Below are experts of layer 3 (counted from 0) of a mixture-of-experts language model. Rows are named router (the router's row for the expert), down (a neuron's output weights, with its number) and show model dimensions 320-383. Each number is 500 + 40 x the weight over its row's rms, rounded and kept within 0 to 999. Numbers have three digits each.
After each expert's rows: a language model's description of what the expert responds to. This comes from a sample of Wikipedia text that the model never trained on.

# expert 17
router:515490386518498536451480557525499434522435484455459483505555590600478523454537510438497466550551531520468534510513481563574492544488537491531499482581503494565498490523523548488471379579463537
down0:518498526528537472500475480505486524478417545452444539484477493501461568480546465528553446532448479484540525484595470463625526523504569466553557491465450532484517481450435501511524509520520434
down1:410564486490455546481452484497535542462562483497546465468546393493519478566542487531545493454545462569398536512455483517571473534474520524517531504477519464446506467460453534563497492522523546
down2:524453521529412534510504532549441389523469482490437527402543559482515495457462524490420491509444537540495491473437508577433526558524492512531520523495506557526525489471429511480562456460526495
down3:479500440508524564511506469485456473493468506496466502543473466485535537561548497511547458507496593474535456470464474513515534513499448478487509469581513471561494554460509531521516477531505534
down4:578476507466477543510478502457534517542539545477502540504501407562502485498505534504539484489448493507571458460515524498454535489387535485504434477451400488456537509475476494537515611461490524
down5:510540499470487506464421537507502499511457509476434547495463502541528548442560584428531453476478489447520477388527515475546484514485520507452447506470482497554486514557493519470438479548485530
down6:490465604487507423481504489464527572511510443473464424471488494554417481577410445502500431542554393482544510564501515515507523470526502444517537457503537484506488542503465507489523531499516507
down7:430529510516458473484486514496457507475548472509508510484444507471535544553515559525484510550548493545535497454558507539489509437481442406518587486533485581477535399518504517426495540480510505
down8:561411465385520399561549506488494498462531572478482478468453483512486563506496480539521533500518561464587506546512473503527545473552491536461545505498523534504514532444554521499516517540532480
down9:504459502512560510443442503429525498566531474526453513475436508529589504449587524532536428520437500492505538444485451510513519471498480551523505489513498485490505496537453514562428483445512526
down10:496484557443457488598502485520416497586534452546472498549447546460494504505440483550505505594568558503496486443516498529528470509466550472469532539520514500495489537438476477523438421531546514
down11:453411445528514469505522501522515520573491493480530551472538489502458481520514530481505565531539504474507505539564454450500496455547504550466380431482512525510463526492453565544463463514473457
down12:512460504493517422517574558564594427456522545433460567538472489535431547551571509472501488544495499553504562524523560478483501502497527536470494483477505515510508523508523494467550499512490540
down13:549458526444456488538458503544521429417546530458432523527446512486518611497535527540495488487530578564480482470442478498506515596525533418515486544519562473405494488446459532531512518507440504
down14:503457555474478473513536595496437480527498567461419540532485497549509510462444501486505506488491480468456567484484407552482503512491468550529596490438555541550485466572457504483561440494524452
down15:439528473514540528470404580458520528482504524510530528517495488482620548534406546510510494445468528531487463471414534541513405491447506480484494461543471532514490525499533573489514450461514475
down16:542532492545584604460506534473438489537512548492417569542438479571449508560492428501406470509399451524475487434485505463546481482520496461514441436459529509441532577510536455512529520490541524
down17:497410536449526533495511563466528397548524519481509521499567482464526468476442439440537486517471517545520516497510475472535505485517573508487494513498485559507457497496486503558514470515572527
down18:528446500448492467528523467472559527443480519550471553540550494451544492482455533512487507520433425477529409615522598522533568490524529504487455532416491531513500497580463419489436484528498508
down19:428501474511562497492499525472557524558508432471584490571554446540534500489519452514517525465512514516488521480440483485452530490467483551457481464497423467430483407488513501565495507525496494
down20:486488505495458518473516517446552536457560445473508444430480513521470582476431475509540503419566503532495483345493472576481542466462560537506528527548544530504495457531542458522466557543503505
down21:492542486518489497455488529466520504500549511522553491617468500518483534445485566485449453491514467434472453450497502492550476512491432476477521470567479484464508518521559544553523497509485457
down22:471527463495493505464460491513569475490469468565506466483557495503434487473510497547532473537501580481486507528463525530429519457553569533461524544457458597494487510470489486470491449567481537
down23:539488541527491514513432480580503477557523455519539509440471443480468460468493515426514452515467414484507529479485512536452463529461514526428530447493485504543507516514467510606494546487456493
Description: Early pieces of words, often vowel-led, such as ol in Violet, In, en, Val, and the pronoun I, across general prose.

# expert 13
router:510493469480516515551467448475484541514457496526540497490510428481465487531506451462509562525527453510538500517542510514470566509474518493404497572485520512529471462466555499488531538482508486
down0:467522446473489453529500539471512512500499509426505502529518538506585483560448445481397539535522515550544546532493479548550478469566526538516500463524551496495447619504477498514586533508489581
down1:439529428535544486513474524525554465473581418508521500504551517446523510446500398518506501474511524500508486531532521519524370492503469431542452488544418586494486436438513558466426494530495473
down2:454537487525537432581460492528564460559491468477463502493572516508409492471487460449484451463444513503528463571495444527565514530496488474455490443507477521494468502458498529516500519453480500
down3:469512466438476475602489450541489505520477490554570496527508499529594452583480540550538505449490497543539484472501485459556471470558496519492473592446517492508499477522485531452472479482538482
down4:506451515499558535442493551508456476504476461522485482594546506450455439536542463424555552480536467523522532422585482533462553475582506476547544463515505542462547530511515547503521514491480471
down5:528480503486612533535446495447463502520480453489518433516581511566562499528556593505588539571502547499506468482502510482534453515489453487480499492491440555449565501485494482509475459531504467
down6:611480479560519468489482530507507501446497498428480534586588534454514462466488492447526519496546486489508443497479520526555564480511472544465466483469465452535516541498485477437510475478513468
down7:492546490443472463534486470562536536472511479524524497556562549520494528512539504497505553463567540470498468543450437479547496437463545554534510521478470510522542465478571453496490522552487488
down8:463574516529526487538556516521456535432456479450498423521490501495522556456489549502498493541501520467540466499462506495462525504416579567474562537469530488451544511521512438516486463499535485
down9:522446473440549432596487464474472499519484437486471499531569506471446537517482418529493477489523478505526517605448576479525504533460547490501494492501572554459617514511480535541496481563516462
down10:483522477422458498481578452496477556536465455492528475445578509460426482452467494478537520495448521488559525490493512487499514411555488529528455519535566508420441500496533502458452519548409452
down11:450408499608430534468522540566497473495563491487499519456554518515504543483507476486486518407548487480489477455414476531506481530478472554519457581493551466474463562475442515461492537520441492
down12:516473446487487542465517549515467406471451583503554477463573500526470511517473455500497468525510527444501474509495515503501487443525520487513421463503419425496573490542456425503439429521498496
down13:505483504508514515388449520496484469490434510489522519501534537518495596476440453446435494512515491429507536525484557520469535473547502471546481493432529514461507514507590485532514477598464558
down14:493544497403449568477586555527481453529555485423484525465541550457486510544434490468505508494502489471433466502582496438523480461495446513467580536418572428483488461600526536495478524508470503
down15:543480517525419486523496484431493529481514511475497551499476532538516545445477479467446478488494483551486540530484439452465574483502499470519525422483479536489443521452471557464524558474527504
down16:456446498493539505581470519509460513497449496482515425471553440498589512398437471535514431447427424542511505460516528591440487544508491482505496468486428541492590460472488521480484544453462499
down17:452549508479529506414506485517550487504473490547469501493546500568444482550504498513507446532487551569520486463508535472485522508480551576474494438499497498534492538514550528450476422446554534
down18:531476441424491502443476447559491520466516463535550506476486511480521515490480495486514497472537554443478483565515491539562562445521537444549541522496537558483465490469496482555541485559505541
down19:565537527559493526567458449508451494573567528452496531474493489479456531561518495481490537506579508492490556469527540528425495466578449475556495445439503592526514469463502474506582473451509557
down20:439543507483464490446505498477521499545489475439557482483506470538495425499491566543562564433512459533498469369459470499545482451525469509495503477412488416501511460502541523513619530474460484
down21:439509535454468468453527552497546504541499548497492528460476521472499512530479478478547524489473509395465467483508561518493490505533553512506573501506528510469543446517491483476476441413519483
down22:449487511512541580462544511502543527551457483542507543515508494501507499515485519557524512453502559508494525556484533526556512522482547482416443440539504552498577454525511565514526451488445429
down23:540498489474459517447512462446476480486520457421497527493520493509474490512496464530465480547513445515560501493529580474524527484533428516514537469519474508512498501480548503522486532535499535
Description: Table separator rows, closing parentheses after lifespans, and syllables in foreign names within football and cricket career tables, e.g. Vall-ad-olid, Belar-u-sian.

# expert 8
router:416495518592496506445490578536466537448499539470502472548522443517493557536467511494448491492530505511498499553490510521565518563510515545481540488496498486569503519510477581528497533546442501
down0:543502513462497529550522540491475536463502531443503410572518516495531443506506480454481508495419471492528460489504518529536543538448452490508442457450490507428487471447418495502457458503514502
down1:425475504493464552451571513521465563525517480473565575488570477575513456527506576512480468536549452504524507463494485428502609640462569556543492522490517518575564502613507499555485492508496501
down2:551524493530494544467482501501473395532458498490540474549511539469512522408528504514430520456535541570524509485433512532509428467573497500528512428512484496532561494483428571490541449500452556
down3:529454439452579415499444416534465548540486573492434560478515496516505553476578460412483496485484537473464477512469539523478541423481456479434581475522469432458464499536450476487539495547449528
down4:525522513467498498471496507473530511529555501511494534553566501572508482573533519499573526520539489546560557538551510447483464512477500595507518487504510454513514524466535476526566478495505478
down5:530512500457476496458508483475568449497536541471470508497502493455463494439463501536482555447471479495513518478427500508489494486491518514487529449501577482445449469522534535486504467456486516
down6:501477490553462482437511472525546558492467539500542458538531431430513443496450537556455539476473562496557487447445404489491537517472511504534519475481468464392505487558538519604473505516613450
down7:478531499493453499522414518516558459565468527563437508507463554548511524499488528469459491488518537479496507476512367511431440585456503490441443416622484554564399484458556494506452466456487571
down8:471524462498519501563438504498507537571474473533511451546490452507555500533501500464489462508465539474517509549481475434466442498452493579571459507476483583505562569561526493481513519527446566
down9:389565496494488524487516486542470492522422554547467531485404485491519504537524538516485448466537505540484509426496484581529491553531593587437541536488559511427501514498531387552476520502467505
down10:511511501477527525508493448449523563503537448552582576503510430496509468489573570525469505532523459501492522524508472455427485519449446479447504508549464535569501477512461514505492508467431527
down11:481500449570535476508604534527483435485523537530497412522581539519476532545479532435510455528540485499535591577451483530544493529487478436485520443468548496527523521521490553520517483454524550
down12:481502516480528474501480529465502529547518497510497463485519536494496481529453569429511583506430513489440490475511510595488491552512556516511537515455503533498559529457449520475603458455513508
down13:431509531498499522538507485455388427465463451488504421471532510544556571512495545409527538534573504521531554459464514406484502534483496570521426556561414474491500521477500567544505525512422489
down14:532490580538454490428497583479485454515471502503472478440454508443485493484506516503544497544500527488469488529513558520449560537496488531489494537477455440509471561543492502461506494421483516
down15:505505420505508505450507551457543588484495531488548526385486473611485481522508481460488477497487553468434481526526450496497473449483494505457495540523566481519441521479505401554537470515470567
down16:551444480499471445521501512492466514509455519569539480525507433495516521511418455491572540451469489488504540485467549505526457503545479508451492499462489502440474433524485490547563544444512517
down17:399499489484525468413506485496483463476489500524493522497467537545529546487461504512531420524494519522455476561536435467467540444499497524494512511519526532487554514493594536566473557518476484
down18:532443519543474560531488483529548541485466484512509509500506530447450525509508468515460550492490444520564510563584504489546516441514502446527510495486472523533551483411551519489602499604544468
down19:512470507546560445540533520479523508535468506542496525538524463510528474511470534544565473554522503493480489554524439481574533493497438628457494467498485473467540501477559480466467545513532538
down20:527496507492487472510525437514512549513523443499594474469510483469478512501564515510555445500449530496477491542467575417506475483474487478532528458528420479511508479532425517476473517453508559
down21:521527479483472476442539537460516439514453474561518549505486491482538424568467531464555514504467528507517483520486485438517531499605484530531594496484568502507454464520459499449490417459505519
down22:506505485403449530555508440497503493407496455469420520513506573502495529550495528505568453469464434437507480521572495595488536493504514498468508515480525498516576515510556514465561543492479421
down23:469478472493434471504538520485452418459503516526499472546448473476471498513521558562479513485518528508532492522512555468448531477548522553455466504505536490469495499479448492521427474534479471
Description: Opening capital letters and quotation or apostrophe marks that begin names and quoted titles, such as "Mitzi", High S-ierra, club's.

# expert 0
router:519437509515540488491520502516500486521501501501473533566494501489478573503503511491574527507555478458558508443472514523495478493572466558488477529418483526452438559498482553434518515441510529
down0:492491449421509460438456522545567503434507460512502497554498478486508453565455556455442566610552486520523530536485539464621450455501564481465483507506524455455451480482437480464452461554454483
down1:530505543511462440476482547523414472521507555512495501473491519474487495534456517524543496470490476528497530513498490533496537487475506510379530462528419530560535495535496558541510489428452443
down2:485488547478548531534449538506486508550497498495540503497551390550494517533466504499402413490518507505527549490516497497488457515480461559506516521505516497421558480528453559583547470531527414
down3:500472520499498480514490554509474481526439475546441568530450526470442475504497477510484552531549450530537493468518488510479472517487525509547447477473453412550495436496470466511516526441502535
down4:502501452441454477506524487467531481533526494564535490473529535453492515469513531419457447470472423581482460502492436485500492488446472504509562523492532474556486509516468522532431443491547484
down5:539481503589543516537414474556471463519458467551536468491501468479484495511513511568480598532565501482461518475429504467497523475502504508551570495507556480539497449485473508524520508440460561
down6:495506461494427499520551541512551501488519519485529483553508478531550527519496519525431484527479521392575649489532482427456507511441493553580481497480427443464431507433581482440482469468448490
down7:497458449418526574546547538541515519476501546541466464447494534525541466507558461599448472489449582488491517545526479523536472489470542484517511457499472505480470503440501451555514523544553547
down8:501496483514484418485530504495496478494511470422533475523524416468501499587499492564499575549597494539507439450506457530508549561485489510467515524494479454505452485482520423494457520494451537
down9:507566588443490452511522448522525478522539531522459528493492502508485504501500565566444571550422516474541479583537523496529579519551499522465478532533428600450525494533451480467449564485512457
down10:460495480508594533548496546495468495557502480451552498533579455463452460564491526518483506471533431494545495499506495462481560490490500536562518508481495501401519501562539481509509405496518530
down11:494546517498495524482486490508510457444539561466484480457566477496437534466432531491521453544506505519516499547515501552565526502458571492375457499452515523512465433501480531475513443575575498
down12:396535473497447491507455550553508481543518457514577429516491473443484514532496490537469540547516489497498547495469482485449503513497459543513569486566501507493520486492502448475428493440501490
down13:516553453579518422497500553469445548502543502427459444516551515497550607518540526516501493448548468488471471554415489520528486446510362509497476537600452489501459506417506486452505511457515519
down14:455445534431526519481605538504541527565488468521518439488499411497500539470490471536465466476564481445494516535400501513455488438500517494519494504482504518497493522463506533581407510559437467
down15:489459491548471539458566492509502532500560530552468528525472483483530444521499442533470552466532430532476490512500515448418488501512504470560477515464536588420491417533518556537510462425433475
down16:520504524417538485518555474471481527485509477444457542500537531535505474481498547449525514512543547452530468492603587527549490413543488553509459503510557484509466526495501477483476525509522535
down17:463497563502484559546523563591501479472498476553466500437554442452486504519471525510500547454546474479471382513493483476518484435500456458483515547520453479496576559485480527442566474496384464
down18:559549412601506506437483431518543458471363521459442543458520501506415574546525447523521523516497421493492538556531557521535480503548606473453468512480454496555536513541435523572420514510485503
down19:450531472522561438560502464486551483477555516490537462561554472437481486497512528432460553446444519411442514482493452501454487485567569531467554517532474496474474459478493517490422555477566527
down20:557464543463476531435493519521439518554518440463427461543556559433458481366466411432429533536459508579510500448564522493509437478489540481534494495517507520508483491501493492486454558521546492
down21:524544562454486492500483537466479453452519582511447488484525492481414464445551515615557407448476528511513423519473462517575500545492472444507538458480519549490426488471489529542465452513587534
down22:530546460522521524442483569497506522578462417521559521575480524488520497437513502516514468527480454457476462459449491456477503478468478546526491551545443389529477461510459584483462597520462494
down23:507490501514419524448436501568488495496507475489510503496592449497476537439503552443536502505520482527522485512481463516444463482492595550483505494549531506522542514555474470545488541560535540
Description: Mid-word pieces inside non-English personal and place names, usually right after a capital, such as K-ub-iak, N-em-rik, Le-is-erson.

# expert 21
router:523485493513507438543434524464577519524463477437531503487476441587555498514488464484573487490510489521465528508485546547470440612476510451546523550477486562560503546501502480511450462440512383
down0:518521526472479496468536464569465507532550515494514513549484500496512489493468497543481568542592474479411483492498465495471499506465509540459560521505427596474535457517509479415517505423527550
down1:500508492496552503540451447504489523442492541516466510547502577551517476495528468479506458472481562480474503494485497436564443479482460392522510545457499541587510508530486483503491516468469454
down2:531448500532484530486463484464592532442502516552480535478531598553530540428566493470507513433384490513424552556497502528556431487553498470548506526504518483554445470546463476504464431513485528
down3:596440480513481510590484571466549494510508528469480436491525496481479473463495475470438486541501512543522398463530527507440433547406499435515446512527521506461473477506471480535479470485576461
down4:421462519544508487475511468501436502471533491546551446466529575490521532517553494485509483466513523549474550592612470479427458495517508513503472461477482457525581522520495507502527489452405478
down5:496454526559488559497418477537481472497447421559495454502548514525536564502533457510464489522576517440509553538496507485498551503508501467512530537463502541501496495456533575498431484483485403
down6:544434474534469519557509503540479520551501451464520455482469543450546443542545453444527505424486477506558513509534465494521473586541536513465489496408514515474457383514451483498489462439514517
down7:443482546449496508495541516426405453523526505448485536482571463506469492521488478468463448456501469512508520429518536588436541496424462488532512514590495602414526522428537508490504511491488576
down8:522491495501520597548467531510479512472474454493465524526488533508490543476588495575487455487423470465450498454536479450494487467510519515476470482548517564576479521511560441448482490463599534
down9:501510481498605554558502496527500578459462522479498486451498556503458514570563551485481544480467498502527509584515504474545447489463486480464508479518550493438525474508570467488484491501497495
down10:431602468456556511475585509420507551504461556450517489370549540499423500487580559534550437548504622482533538487468509496539526586467471484450481533526460492479479442550532500485545481543435529
down11:524508524492575571527436472493520500533486491492507455464536511536430536545510548549571519549517480543467496402536490500512541436465529457475496464481442375498516539521465468487513446523520543
down12:500522450515529485518458469523542510497523427515476452585523592445461532556463441503503462475419508554530489446440532379528504500555465519524510464558510486474485456460438545547430514583464534
down13:594481512538485518493567548533444476444548570538477459560505474438558534531425549547541493444508474490460492557497378500467540483531470474474469553488504491452452505523497449517530453496542585
down14:469474524469511519500488522484458496478488581521517498474520512486484472512520498523456431405512432514516434540530520558474496537516505533421444524597509548568496592467543518455530431490455493
down15:449534512439475537475455592456490491455545551485524590499466508500467537473427480526525530469456480487486398538465507533436463516472478487519497456459486511469586471449523493487517470564499490
down16:502521477538530430504502573516511477519494571459499510477497472545493499481433455432432511447498485478446462513471503577530487494504440532525497493494522520494544421509519548459449428515555524
down17:596512463518536459507495429540489496466462566517461582506511468457610401537485534492465557497494493455465473524538472528547424599463405511538481545495592501471551500448482515597415441544492416
down18:552502583464494477504581443445508497445511500577426528517471517462572487454534547499412454455485494467418511499397454555514505513440450508468496454521536517462522498541447498535445505481416537
down19:505579485487497572498508524578524494561560515463560495594516517497472448475524553469510512481546484513431476469503532500516515434501445470485532516526492456496510610505487526482460486496505496
down20:515518527451464547526450516457519428503483477537557527512472526503504560520528513548529411512437513484469513496466524461491527462469515547478541463541537466529451507545496454497539512542520474
down21:501485481500465516563408510536477504528565497486528525588454515481446460525495547512423562514421511506488504541462458457529521514405515496493506441450495479508501482533406531532472512449600548
down22:511466485445461543464482499449532529541440532529414503458487485499447529570466492526455609571504433538443513599522582545478431527488464483475542494440489604497541508481462409464441464434483488
down23:511435506496477481508462524455566501495472558530477518516542434477491544582544542452560497521448503484443451531532556490448500498381491517557480487550515505531540545522514456529558545479460443
Description: Dash bullets starting list lines after line breaks, heading equals signs, and word-initial prefixes like ex, con, vis, res, met.

# expert 9
router:507477557482571446469526464524484535562477462504522472528511550472412516480454512525465436480513518444504514492493494556491490387440458484504541526513487479559482492512495512511465475491600541
down0:527516508445353573447487477470515523526495525495522542582465405499520531520542436520469549532526513528536526542483493428484456465537556468481505496485450552516396520546524571519513525485579492
down1:523482518497589425530454487506505467403464513516452460471462458533530433511475534490518547504540531530470559490492510539505496453501458415500481539542451453531496520512486521472542493558484593
down2:464450498402471509414477513458527443449464438488523562536498396456577523507445560524549488538503487542579407525489515462512502458564558498467494534472476446505530457495410503536600513472497488
down3:594428490457568499546542523488448564510469484581511542523492480451468513573513528541512518402472540490578546570502530453545530492485478441501476462497585450418442462479483492517505500528521477
down4:474509478451549558539511555436496464508392543462568510504565499507555451456531520442578550493542528549529467497515455468571402478417446487489484501451526499528537499496493464521497588506509417
down5:520478588518596520522517425554473502432480582501558484530510483466462428563460463546555568534494522503511516493495460492494516575488465502529488523465511479526475542558515469445457495458521437
down6:473465498491541417571550481479631509530511532536454494516515452484540433531535535435516480490503605522562486508569559495495518470509507448407575515485481521526471517493548510449460546510432537
down7:515533558493505517415542461499491578460458562471521558466439570460522550456508520521539527478483502527477458440447532431486516566495494461451592504524523483480486451511451443465479448463493552
down8:447443495456420481493528493642539639487515483526464508488489563499406508518514424519559498549526620462494511475480569529544534445416484470497514447480543506494514417552451480431553523540507548
down9:431510457520490482536470435470494536497546505517513510547526480478561506513523491481539472498547598451504515548497521527422512534539504502481484484440550489473521559501503498550480494519490542
down10:434515500552477493560446523538460459570546497500521475454533465513461520454443513511469521500459535546495487500458557450556462505543494439460496532487456495482522474541575533491522492551589477
down11:521483516440444440508453460459487477517496598480520487476451463497515521476481475496494536553469468513497440470492526460451392561540474515521454433542540375510554522535502521532470503460508523
down12:494542391530518489531532514464513464413524520530476454537534592490545475525510500550502519451564419589568536523536464539470521516560566522533439574524478465487545497450503485483544491512475481
down13:454502530484499495465496485451494560540546478432530537481488430494452483563488505524480466532437505513513490497536462443473585523464511516498460538538563560515452498493505517484494532525470568
down14:533531485477524457456494454446494537525424469474506538574514482559498532430480504484542490488535542440486529453499534442452456527546552487460446492554554538441506518499494420432476445504501480
down15:431449474515520445507474510501408459593502437567433468419446419523477478487484541467480523442490486485452442519485498569468588488448461431451517540530468531559457550476533469486473462498453439
down16:433533558466430452391535553476436531474496534525511574472522518490569498464478491492491544512453537492520570499570511460515428529460503500513476503548476460496483562483485525511501579464520497
down17:556479516576518497475461487517448543508530527462513580474469495472506541514525490455473511399418513529421577471464468516453521497559481499487502479503569537521525579506515381486542552501526515
down18:530465529508485487492541538517462483466517498529444528451494514576455581495462464523468479470445436466478495472522428479500521501522458468497507460482492500509547512531506506471606525526590430
down19:486438467482556484527501538474522473465479511555532440518542494478499472474566456516450500461586579483577528468533389526491523481450537451458529383483575475459536506407406476513537456537499486
down20:500469545510491541589523533558544463490476528451487478527504523546529435503493527439497482481483524500432527486490485525441498443491474514555556540546492487495498555555448504525549569493482505
down21:438426520479395507479544539481481576553579518443495428477485479562515543569444492509514436539460368512454510504489503484586540500541500479559514451473441427455469492472490492443543507528481489
down22:488527486423512544492512464505522474467442453558502527593496441538515499549485445453513529522492532511500413550473424534562435579513510396483508503464514584520501493496524539590474494519499513
down23:590466447540452404438544503479481510484546473540484432477486452514489489505501465466431551547588481419451488513414592478563468514488517474468493523557535479417470500538463534439491470513486479
Description: Common words in biographies: he, she, born, wife, father, founded, "Early life" headings, plus words like album, song, player.

# expert 6
router:530511481447465461483491445527492532472523473566499490524498514446470506579535453433505522481506490459422458577501517545558530468441487413463452447447508508526514507495421430504509475411562573
down0:511530496513462497475516468518470493492531484380526534521544495497489546607485532498478566472505483474529578516534506496532489496474484525487549468521431539520513593506516502488530455525536527
down1:550574493448538480557410465508469514478592524511450469515509459482477552502512514583439491512589383482504472511520526558503475513518494517493553569553479569454512520439518495522501463453510509
down2:532480553442489500455561478518589514482470500522529534507445474497513512471513495408494472563438497467542481457466543555473484527560480530563479509426490501466472411477468503539539539491540541
down3:463530411461426517420484501534495483500539480416569408479434508508555541494487490409480505454478507515512534502541533409559559437555580502548432453473518468532445494460512525477485491561456498
down4:510457487529507485480482461480542465414540452490508444506555489526515440475475469533481524534482430484447485492509452498454475479591539449506460499516461532510586543450418490539491560568515552
down5:568521543518557473505523476487509513456491580495493546530523457505450462513405503526533448496486562523430434446506558520475486493559535488476520372520547469563561463475513436483467471483546488
down6:456496563407536493550550452468501579533474545486550510546477528528507545518485548495465512442529487528501541479503497518527511438450399521578491539541463457610443523486482538485545534491482524
down7:429488481487569485546470422460464437501448423543469576486498531594443491537445519496548541471492578459547595471549538385506530461520421520472590580452487468497528497493558537482512516491485534
down8:427552539486536548541489537481444503426404485518433526468477503481470493586494522595468470429549484542497560477479487514478545467444520581469505464527529416512497457426427521479563518578470519
down9:563554470548504487527517555511455485503509407473534466524545357483444429399529533489539500504529474505543504448454472480470528441539492538490521542524492452534519484498494477461466572503527437
down10:499585567578405524515480550523503476532443518469439469519548565549537473523370444454500475520541468495514526484504522484401480545426510466528452519542516492470499520617465456487565467487503504
down11:442539388525435480440541525521524508562519541490487450582437557448532519484515501489493435491531429487551519527465579461506542485501467466528478567521437543483493508595549476478535475517521443
down12:472564492498508517472514573563498506506484522461492494467504458465444587508477507525473535454544489497494438531426457550459491564507519542493558494506481492440525554470524456504481531490566470
down13:434541475538520478491480501502493476488437543478471543546504471449520471471460538442495481501499465522433445460571444565552480539505552512517486516479546465444580568509565527483525526524511427
down14:546484496468524483600497509465433556492506517570519460549518484500487558561592528535458450625496445475501464543532577439471524445494483575492506467465547487470530474509523484453538542454484527
down15:467550483429452550512543510467505498475519542476492505446460508521475550537476532484557500499574486493484475480558426574525532517447487541540488463535464490476485551445532567394567472460474500
down16:476509488522492407519561418474503521477462416495501532510518493443538571427453501558489493508500448512443454549549500402554509468490516493477478506523514522544414472495456488466495508486498567
down17:534554488529499504510506548411519485557506484522435535489481505495556493459515493444465445542475430529478540448530588466505595494421431473481533514445486514531529497537535504422453452484419552
down18:497469501473522539418512505537455559425488460549496485531451498576518528501487557491488471493534520457544500565429546453468510502511402434508481476489502537530570495524527468424443496593541463
down19:478580474480525438494457476471531458551474541465386451466476464534527459502498467512464538464416535493477503497490516556552421456473570552422495499472511482494521541497519480551533450537489570
down20:463533495448527465540539507546502466553497531532472518561460592533494515468540416427500502458441524504548514507436522503444565493487588528475508495469568517426505516493535531461472500463473532
down21:482460455485511497463501511489492475554472458417532590412492570502483551516557540541506474509468426512505474505444501518548478527528445488420489470500493428460531491520530448498495474451547429
down22:520526545528515463503549538529498495564582459560461526550483481538508456520525505581478432489444536460518503517425469565481523465446510409515569470527477576499472532470475422469442495519512512
down23:499492492521524517532465463497502417484498455486601492471487474495524495477500412495486525475519402480480409426495460523575540503556503450529463508452498472513415477476557497538502467478509430
Description: Colons, dashes, "of", commas and degree or minute signs in infobox fields, coordinates and tables, such as "Kingdom: ", "Date of birth", 36°31′.

# expert 4
router:534527433492489490517455549435476532532523533520454450516529502536474515475503474517529532489540613460476519456479484437436495528503504456521508523419547480512493494561467462482496544491446387
down0:440504497513516545523467478568508543534490547510499534531503450465530445516491538462486449505451487611478473457515481468391551551503462470419487493510495528445586523490448559542424396465454444
down1:468486470506519496449482449532489516484509463498466506529479506482520477505512584546444500538565518524495518495448528527443570480556543442542510483524544536446431420484417510531587545433565549
down2:544508486568461537492502551472461524488529437530527520493504476516461583516504501518401474545515452376528502451525466499494517453545515565488487494591479530547537479538603523423517572451494483
down3:454518464511498471442542524492551492526505519526513477554472443530525497468516452522486507463555447532509427516564467507553512500467438487442501527533402574511486475482498464496472497545442575
down4:541480469454520500517519470462447444499477444563481437519528438479485502493504556420455508490428519551511470473499467502455423540530478522465605563558524538496552495504497455518452513470460499
down5:445470471541489488538476449504402528536463515410525557432398543501480434403572599530426482496431489529555470402523505534553531455471512468504566483473484490510509532510518514482463498485501517
down6:487441493537477486538528491547489436487431540539571488471432523484481553529564477489480537550467441479441499516474488564482487568561533512528493451490524485537473530427518551534479492527493472
down7:552524471536494458454429535535523491475480537506525495512460511503495547494469508490486529480476495459501464483504541508491508390491486524469498474507525499487464526511438580444495540555522581
down8:517484528454517481564481518557490480480507527477435516539487471456472455450416526515379541457562530487535512494502459565546497587500499446473536490547509449488520557413513460515467492507497526
down9:469512513471577526561474508497472475541510514451428540494449465473549521493480485469427523446436497464538433554433500536568502499490498521485551545507551465473474457506458503444524539478504549
down10:518419477504491463495542509542478509550574532469546600499494528494480587506511497431492553482600471540438549485500483479471483464526455500509567472545546536474513582477472546565547474555471521
down11:425467467567563441517494525515554407514501517511476471453516490450467511537524512461542480459551442533459467402482468491486500475466457464584500469473499521418487483474552476495476526486522444
down12:531582499480495544467563448548478508552486402557518452505457499459502542543540453530497486617471490545490415566489487518488467550552526447428467445474496395453482454485453502450457444444483525
down13:473479463476527515505538567519488574601509495497571473513525581476479563532538496506514506434541539531513462495478435498478470502454558547466552466498533406442528506512517483453471481566537467
down14:515507489511566549432490541528493494427476446549428539512541486517467493523504556479512523505589546547420471447539523492546485542527459541506478527517531494526509512482512532504473447482495495
down15:542503510519458535396523532482523553502518497490543474406462532479519441533568425560461543484542573547476515499450516485529507466489497493556524505480477458550474511485475472539517416510462576
down16:524531455440540529559500552417492531461532531445540435517474456567458406492465509591550460521542480445519478457487544468504508477460505517503508554477503505468496498444509529473504560535580606
down17:523457482487641478569497494455554544433446537403525483475445520403541524509531525471522568485455571431526473451434539455572514510502541490484533538438474480470472615487523416467493457522505513
down18:461539450536564539537522514528553498416470538505515480471483500493465624601522521524492511448501444531561502493486487469619467567506556458498414554546497521513566487477431516462474477493458476
down19:529566464462547552516543495508506536556490522480541469428519440525467533507495481536519457490497470360569510506476492437508525496471484506535509553557505468519501478546519503519490533510512528
down20:508510489515463479459502600497516489489509504492460575473452469558486607525559454446526485487485563504462470491500508488545514565543548469498485500518480453475523425485487477515533495500511519
down21:461577481552495486440505496612541519454481482497536519470494472504511502548518465504531487482531463536517424505524483505577438524472531460409510563525524553549503495561403494561521481434469461
down22:419541481497451484557513503479513483472535517494460468474498557438463443521522531517474541522455514439532515528415477453428461529589485486526525444542548482482523422498533514440498487502495486
down23:515491486487466535491474462514523506528525465568478524471547576443486512553479517512459568554550491577510523484515469524486478572494537424495488504459481550497471417561509531474481557491480492
Description: First pieces of place, ethnic and taxonomic names, often after "of" or in species lists, such as Mont, Colomb, Mon(astery), Harpalin-ae.